config.toml
n_layer = 9
d_model = 128
n_experts = 4
experts_per_token = 1
d_expert = 400
d_shared_expert = 0
activation = "squared_relu"
moe_layers = [0, 1, 2, 3, 4, 5, 6, 7, 8]
router_score = "sigmoid"
normalize_top_k = false
routed_scale = 2.0
balance_loss = 0.00056
balance_bias = true
router_bias = true
scale_expert_input = true
init_std_router = 0.0247
lr_router = 0.000989
vocab_size = 4096
norm = "rmsnorm"
norm_eps = 1e-06
tie_embeddings = true
optimizer = "ademamix"
lr = 0.000728
beta1 = 0.9
batch_tokens = [32768, 65536, 98304]
seq_len = 1024
train_tokens = 517700000
steps = 7916
dataset = "wikipedia_en"
Below are experts of layer 4 (counted from 0) of a mixture-of-experts language model. Rows are named router (the router's row for the expert), up (a neuron's input weights, with its number) and show model dimensions 0-127. Each number is 128 + 32 x the weight over its row's rms, rounded and kept within 0 to 255. Numbers have three digits each.
Before each expert's rows: a language model's description of what the expert responds to; "gets" lists some tokens that make up at least twice as much of what it gets as of all text. This comes from a sample of Wikipedia text that the model never trained on. Tokens count by the router's weight.

# expert 0
Word-ending suffix pieces. Final pieces completing words and names, often before commas or pipes, such as -ions, -als, -ton, -ss, and year digits.
gets: ".", "s", "a", "o", "i", "ing"
router:116078160141129166159136069153135144177094123118091094118106174118089101136084121161060101130143185123125157135087102172126169128148122143141090150131149184135121103109114113168109130072160100100187100167145124090131134128077074114137136114172180153121192139105163113159084087112172161165130162144154080123074072100180158103079077094144111146180169110120170073120081188108114138098154
up0:098092154136120147129099152092167182126080116113151142139132129125156114149085106071102069110162125181138112175166143094145122139067175094196100140142165097128076120076168083076115140160135139183164132095154073125146155129117208138120101128131105201158147095116139145107186134124124082149174122151163119165121090098082098089160131229155104153136099086145120144147137111127086133143073
up1:161120153131148156108157176090155138096098106116207159120060086148095148117160153142113140109135136146164115112146159110157131103087100084162116034130119114124173157097088139135118102184127097123128140126088111069137140140102079190124124165125100165141142092102023120144145118195115201068147132178131123164167136126093142158114131144133124106063121125089149123104167104162081160070096
up2:187119143117151104062097116109113151164123112138129096099169090133096087144143136080155136076142108131135116120134156187117169145139125093146206157153107167113101114242134127149172103143104135093117122137093157139124146084149169144137129195061134181166110123174106116162123188110145062171151175083116129144125143165120115117199147114086178067138054149130118169129145151099128096127125
up3:059108150164120091114083147134090121095110112162148165112148107075142077106090113065167161124115110075121116100153096084146093153105113118104194077159079147110070117159177158059132100141124132155120116182110132136151104096089122154152141129108087106128100167179144164043128139107151108147150107150189146127063128141124108173164078146137080119099102122127150109081188093139115065179149
up4:186127067122104131062167160095126152153145139123163140131125117114169118124127102075104189108175130192062114119155131133134146093123109152130118112114150145101089159135073122176107110152149108099081086078154156163093172080098146175157108162129145085107168118142116131106124152075123152119110115144138154186142205142132139112051208102159118078103164131156186141134149140120095171210149
up5:127124109127130131131128141140134165100091139153140109125108102135135136152131165123160095139111104140094136155151102139104120068160065188126135163089092183123145154114102083145142184124066187188152184114113143152112123160138106163117138165133098126163160105152058156148097121124133083101203108125152150110127100140083055218194110182108168142119104144205043129117119085111135088149088
up6:138146149115081158083138173109104088152102149171199142108179068103134093191105149175100161118091085081142168133152135098150162091129206142164160129148163063129062173143103173185145144163113157117213076138141166129204130154094126135149132138135131126161152093118142070158099144125110097126140128148109165117130106133102117107111116115163120127128131137155114088159111075115171063142072
up7:158208165100160140058120150135077073033129144147103168155129171130207091091090140116143138071043069116090123171193139110117139112142083130129137103067095155122165136100122108145098157127121123140145148055097135131092090170140146162112137140108088086131088045143123109145127161169085130150114124109158145104173122160124179156131130132143128126098166120170118134126112107135090139123112
up8:138185139122100113108060073109164104164117149114238072146189132144133174147143127143175109075105145132124150190106128093134130098176145176117145118131145140114127190104178114184138110169117116144084177156123061138107115120162155073147091070113133144173071103115163114106088188169132122147146100133115141146106123096112108161155148124161107123105140167187154158144097076111117154154074
up9:166162125114125082100151142109079086125073130143122123152149144052130198112201143130121152105162083174126118149167095148138126141103119087076140148142136149150179170180175150145082139181110146095144115165138092122055150159129129097106171110113151127121080083139126130081126142157123161065168175151107166148165081143127129087137162134182162127114041119173152100096106091120115072123181
up10:135165121099189138107082180116129156098144132101154125129136125099150131128132179045087054110126101106143150137094122099162114165160153182062122122110112146076114147144125128048119149140140123123124144132085115175114118072154081057116093162079130121110098158175112098183141129138051114159124145105100177100110104171154092081190162178199125130160121111139142153104142098110119115170072
up11:077165096083136140115151106105137117155154109145072158133127129123167116150143102154216174090158119164175152176111086100146162155129186119097126093134167123150155180176129146102132135189096127096112156049138084110121144081140095181093146132130137154145144101107141125109087151113111117168153148098121169166178216089091105114125175159185089126120110166112145151152138121119194113163047
up12:177121088112111145110149148115146054114129121123101172101107159161128093126139107153198123150048150102147151175165140129153171149124130177148064106074162127076126184139098083152112160121089099080018152156109157110152121156124110115078097101114118116074117127117107069142142145123137212152138098171099143130114074164113115126120140109107179113093082125148113168079143106168100133165100
up13:156095100189178077158133133134099118100132172124128092106130112135138139080220124094161133089119165126107092150153061137110122185112150160144153129107182180162136149154099167169085141172113110082136141065096063120119127164120172109117106057100077128121101125169132114165180065168128122121083137109122109129099122092085117099109141167171093126112101129177051167179170138124122154136142
up14:113147134128083084119133135129145148130155132112109113113170043183139154069126074100110164130102110157155151078165119155090164125148170081099133066130131118111092117108112144140167184108139078160144152077051108138071127136091113067077105134155115067163148168152121135068114192120123108173134174160110097151137140152126124126111136124160114138099051158146078124106094099152040101129152

# expert 2
Function words, table pipes. Structural and function tokens such as the, a, his, their, was, table pipes |, section markers ==, paragraph breaks, and leading year digits.
gets: " ", " the", "-", "|", " a", " was"
router:099086172114161179159136090169093170160087126138083120148106183172105129140065161163108115089197167152166107093074115149086114144116114083147119167164136191161141094156144093107138084147156112114148117144154137103126118121131114097118159130194126108161191164092179137129119086095186124097126107100144072132149093126184173074096059096099121165137139074087168098141106169121131140122166
up0:103118179126111112037118113142137108058164115122064104095127117118146159125161174121159156164101149181151132137204091184131116093100141127093102164141155140124125154124157148146129194095085113081185134133074144116129196179136097105080160140125124147102120136162087167117077104085097175142087126116138173098130117105122094129066124159129066123060142148141105097137100135128042132146099
up1:124165121170116111122130079140101088129141101115162117136069106125105107165114197113140123148146130113184124132150135106182158151132190099129078146161135109152095160181109080146164123123122121136142109096154107224093108124086093140139123095074089153133094120112061157145112106070091140095115074207097153177123092167106098120171106169168154129107127148130103222151127136207153124127088
up2:109112109110085065104137147170122130132132123153126116159177164141130137134255169097112117176106122055108160132156105201189096087106083138115138090099079099096087117100169183125147140139203135115103136135112137081137106120165088126145126191108121145123094068145085089081140159075155112111075194128129138124116117138110172125137130100093150110109086104125088125169165113098146111141131
up3:148125096131185106117109145106158108095128102058126132128149139113106215126099101146090145122176127153119120158108091111150093137089171100139165119124073112113176208173078147134151108073109088095137158128073162136047108133104151131198089140131107135175120130149109072122133173141144130126131139123168180115158145096101084169140139154049054116133162127162131193115136142177157075119113
up4:136128134148135153075178166102140106136182161129106109183132141157124126143142134125102138135149082112084143141141104126076169075203169129034126068115097154130088113123117103152131101135116132145165152110117089200131151139075081108100166106107106138092123076170123120133109125085158167181210104139149101131154117109102137132139195140167109159066084132098115098015134132111133098137133
up5:143093061140128126163181136125107128084161167069126124135093092142070098142123104144105165130123124148161193084158154054111081136135125172129203068112115116126152098127098155149124149079070125127117127146166077077121112143129113142086074162086175156098125059133125146153051112161130126111069095167135142112156142124116113148161177133153122114127140178162130152144196096188126153099179
up6:092102122110109141144173151174133142161174104122131101176100134124165152137143153089138086114170172158110161096101151108170120157167082137092112126153128081111104090095106081162090145029135183144129049166143087166111113184076094125139111141105153179114089109077148092108047095174161151084094173166111125157079100103133179149115121136137126139137154182126127083167088163128110115128158
up7:084159163114106144154158095092183136098125118095120100123110123185122105151144100121168150091134124102117079121219188123143160155147126106115214098117134160108107199170147173126064145086146149119133164099131092164117159183130092131195111110106064158109146062110109119101161146096151123126159120129122173154106172105134085124103183153148123153098163235105130115112131090151109104125146
up8:076155138161138137125163182074126118122176098126140155130146092078162098065155167110140129147126140165108137142107072141170173116109164186134104100134116157123166140134171103112133134137120117125154172148147136108135176067131149142143074206161112151106138143114105165115096203182089119211115168117123200137121146134148102192149158174132122108129102192111049130118159122085122150171068
up9:106123095183025063104170136108181143139129130064135139168170124072146080073128149093195158143114117152107126164131092099128130108133129113156102107108164132143083138157086072148168088121127141117158135071153105120109112186162120135093147148144144155122126107080117163051122203152119095146095130110155092100123112124065164167119124161113148119170047187139113107112144119139134085126153
up10:135158106141089159129143172140106141088135130123172156155136173051139056143198138113160161084100158041132089134152147101118141099094110171124113145128097130146137159073048123131181145140183126133107144151125187149102132148133139085128126085067155119103159112151178079135120102146141151160091091118161139200086111132091066133140192156106157084100127155135055168115126093132132131123155
up11:139179174113081105093066122121160130083142118141163119176097066105141155127135156115140129200122109124101101167148131136184116063157167110130023107158123133100081095138154154128143173089067124105086143144138111100084131160088111168074168109112189108118139065111118149139178102100139133177115097131055111195163118096120143145122134183107164112146094153129151130117106136158160085157144
up12:105179059122147147142167117129185149070145136135126128128109151076108113165150132107148101161093107115124093160127086108101162065132145157144101162106145110151131119113163137139128080090147128112144139111100124167105079134162116132149186124105128155118125100165088136173081148146075126065165094143111189138093180103113136147108143210170136134121078114151177242105126039192145142139127
up13:132154131137119114139104114139161124074119164150153090145122115191123121120137084103130130180102151046142213113208094092133130192125163138107183118111068126151135162106126107102138176084144137080134152072120121153146174176091117163143085115150065101105113167161084106077096110091083115190105135106161120161150170132113147201145104154136106127101125135132086186136124145152124153188175
up14:118138155100163102148075143110131108179162124111156130168083036158076160147143169113105146134123096144060144141181110131137180126098123108156059109143154141139149104118140139149109117107062149121060144127140142127032169169181129167128107111111125124125130156185151075080171142158130120163150179126122172129105115192139099122083101111072133075133108124126155130059120086145074157140096

# expert 3
Digits and content words. Number digits inside dates, coordinates and table cells, line breaks ending table rows, and common words such as July, first, album, two.
gets: "2", " |\n", "3", "\n", "5", "4"
router:083082168119131188179159084168103160185131127139103117152110188166143132174066124100095127096177193127113123096095117180113103118135130103156104167172124170109113085147122102130162110139152154103158074188175131112134093125143091120118133100139145115125141148081178128140082093105183109086107142117181106115069076136170196089083093113107153147160179101088167113123108169101104151087165
up0:126121151183125149116113113095225159111111124137186084147148117111100125129185077162113065111129162132091099155149117097157080149130146183122113134155130090107182190161102145160097096097084104108106133104099120123117105102133164106096188157178071118126116101155070138140142174194099075116157098110149139146136149112159142181159128059094192175162157106143111125150166127123125069143072
up1:168088107160059135144088077153113142158157168136064104155132084107095136084126110087163168102087069147138138112110151096088089091132118136130039131107137118164143105037086135110106158141116098151134129100206155129107172105111116149134088129179089135172119119181103105188133141159124157155130131136101136127158148096122083110192109097119149135075110140103101133137195109196135116087176
up2:125092080134114135149078120162114164095135158174166166160096085094155174137130128165140133150158145199140088086199105131084104127158189103117151080142181067128161125113172146126070153150106080095113135139106113116122096204136146107156098099097070121087159129121151145172112123161149137180124178077069189140140118152086123152117120085095135101120140125158099200183142126135074144115105
up3:151121111147118127110142146089164178143141164101105166086112122117146138078159080128120186137097090080156099174158090137105163096114124194137157110145131094092056152150117119100125195137187127100130135133086095124155175151173108145133134120124036104171103087131136166125075079183119158156079155176112155092117117132092181162138100172170147118148083147164173146137128108131171142207092
up4:157111091088092123145120111180062089103114074158169180129088047174116181139161152190107132067105099114136132181118140143125092166083104173113182130116108127144140136158114147099092132150106131129101097079128163160100122118078103152137176102084188161133088095169166129183193180191123113104134093121128193147145117136124087130154104116124080121147114137105110173140154113135171177162109
up5:173138174101105116109151091132163122072107147077073115170124135107128119144206102172202065110092155114101129101098145093186111132130083126132064128070154144139152169161138110148084191096114122127131159136081110072102159102125102127152137104061164083117119131095077101090150132075135160122108133162048104129154123109084091080118172149156134108104093087119080099150085128141132164114106
up6:118077128145137106103099136139141148123069115087154140103092082155139096138088194165173167198088122120181125094139173098180087155117127177156137128134170080076171155069129087133074146173171128166141095143106111159127178110121199143124148151127149097149105150146162115133168129107095106135100108125129161118172152083140115150127162143107073109051114102195110066098092121110071139120083
up7:196090105215144171124071115139168173172153152128140135103147056147070160139125135094112160085091098087115146130201117139103184146144130208115153119147175092155119136085160157114142125057110103162088092082096180158121107152116141157131169173074124138108085146095184157152107111119078091145136130159143156181109085121121112118146102138138137135132132147123131159157061166112109115091146
up8:136146147179142106133134159099168197052084118148200094141107156127159161117171106141154132168125112113157101125138134094182137153099131169105201163076098167082156156072132101114059135074102077106131112114108088156101144159088157114115114107146169164099145124111081172134082100130098139113186159145165164143160121069114150129164149140160163160104144110164201119142141080149141158085169
up9:189127144129167094119113110148136099110224160188128151129178085096124161152144140103099098123158119104147087129150181144162133100119169160141124143107145107128157183179147114179113157091151140156056064053088071107137094100116119167157179167076129159085121121113164143159177127128132134165090126136110073120118174154066134200125112116132164095079137148155120098130167076123118137150152
up10:109114069099126120111158133116125088099113126135170132160136134093142189127126182144099186135167171149172114096155106124149083115151047153110110095131085078108123164070173201137097117120127152094077153123140133094102154135091109077130148116102157179190098088115167125067112140138143163128163162077166155099201125119155132176106104121137082177040081144080127114116146129134101101138098
up11:106126138154096121107179185142211155127180099167085152164156106116088098097138120129130154117104091120146171192133110111080110151198135118104157124173141095147150170139101139120149089148157102133084104129181141181115139100086133118147058175083129155064166168125111093171138181111097175124164128103114152101129123071138105150097155114099149147133116113119163136224091119210164114109115
up12:198122100129091053120123120097173140134167101112087114136136130132111170126143096138120136150151143149184044156133102110183119125158125121140088135111058121103130154095115168134116184137147116214148161111160100149031118147124121133149134145138051133141092145099159141135121096107125156155167095133171064151123135177079149137133193150082155145106179141074138180117112053146117149138097
up13:166174114142149103079127154122139113162176118135153108147078083154105115134137135082204122139080117110179106202173178144121042103129140111107094125121067148172130159086158092144129111129127128086106109147168113152136079116147120121176134131129145152055154120117124120070136150173163142176063114160122143140155115139187126145105105190138149118118129189126085143087130140114164016146124
up14:115144049183108142075083134119173138116092131059107057097122102106083150120132128120106110144144155110160191130124158176150149168118126109182136133148159107160140140134166040154155148103119084152152122137134091120101093093188150108116123140069120192181165122157073087151156110179128201129156186171173131119121116101122101097119215145149097127148112135131092087125147108122131142111097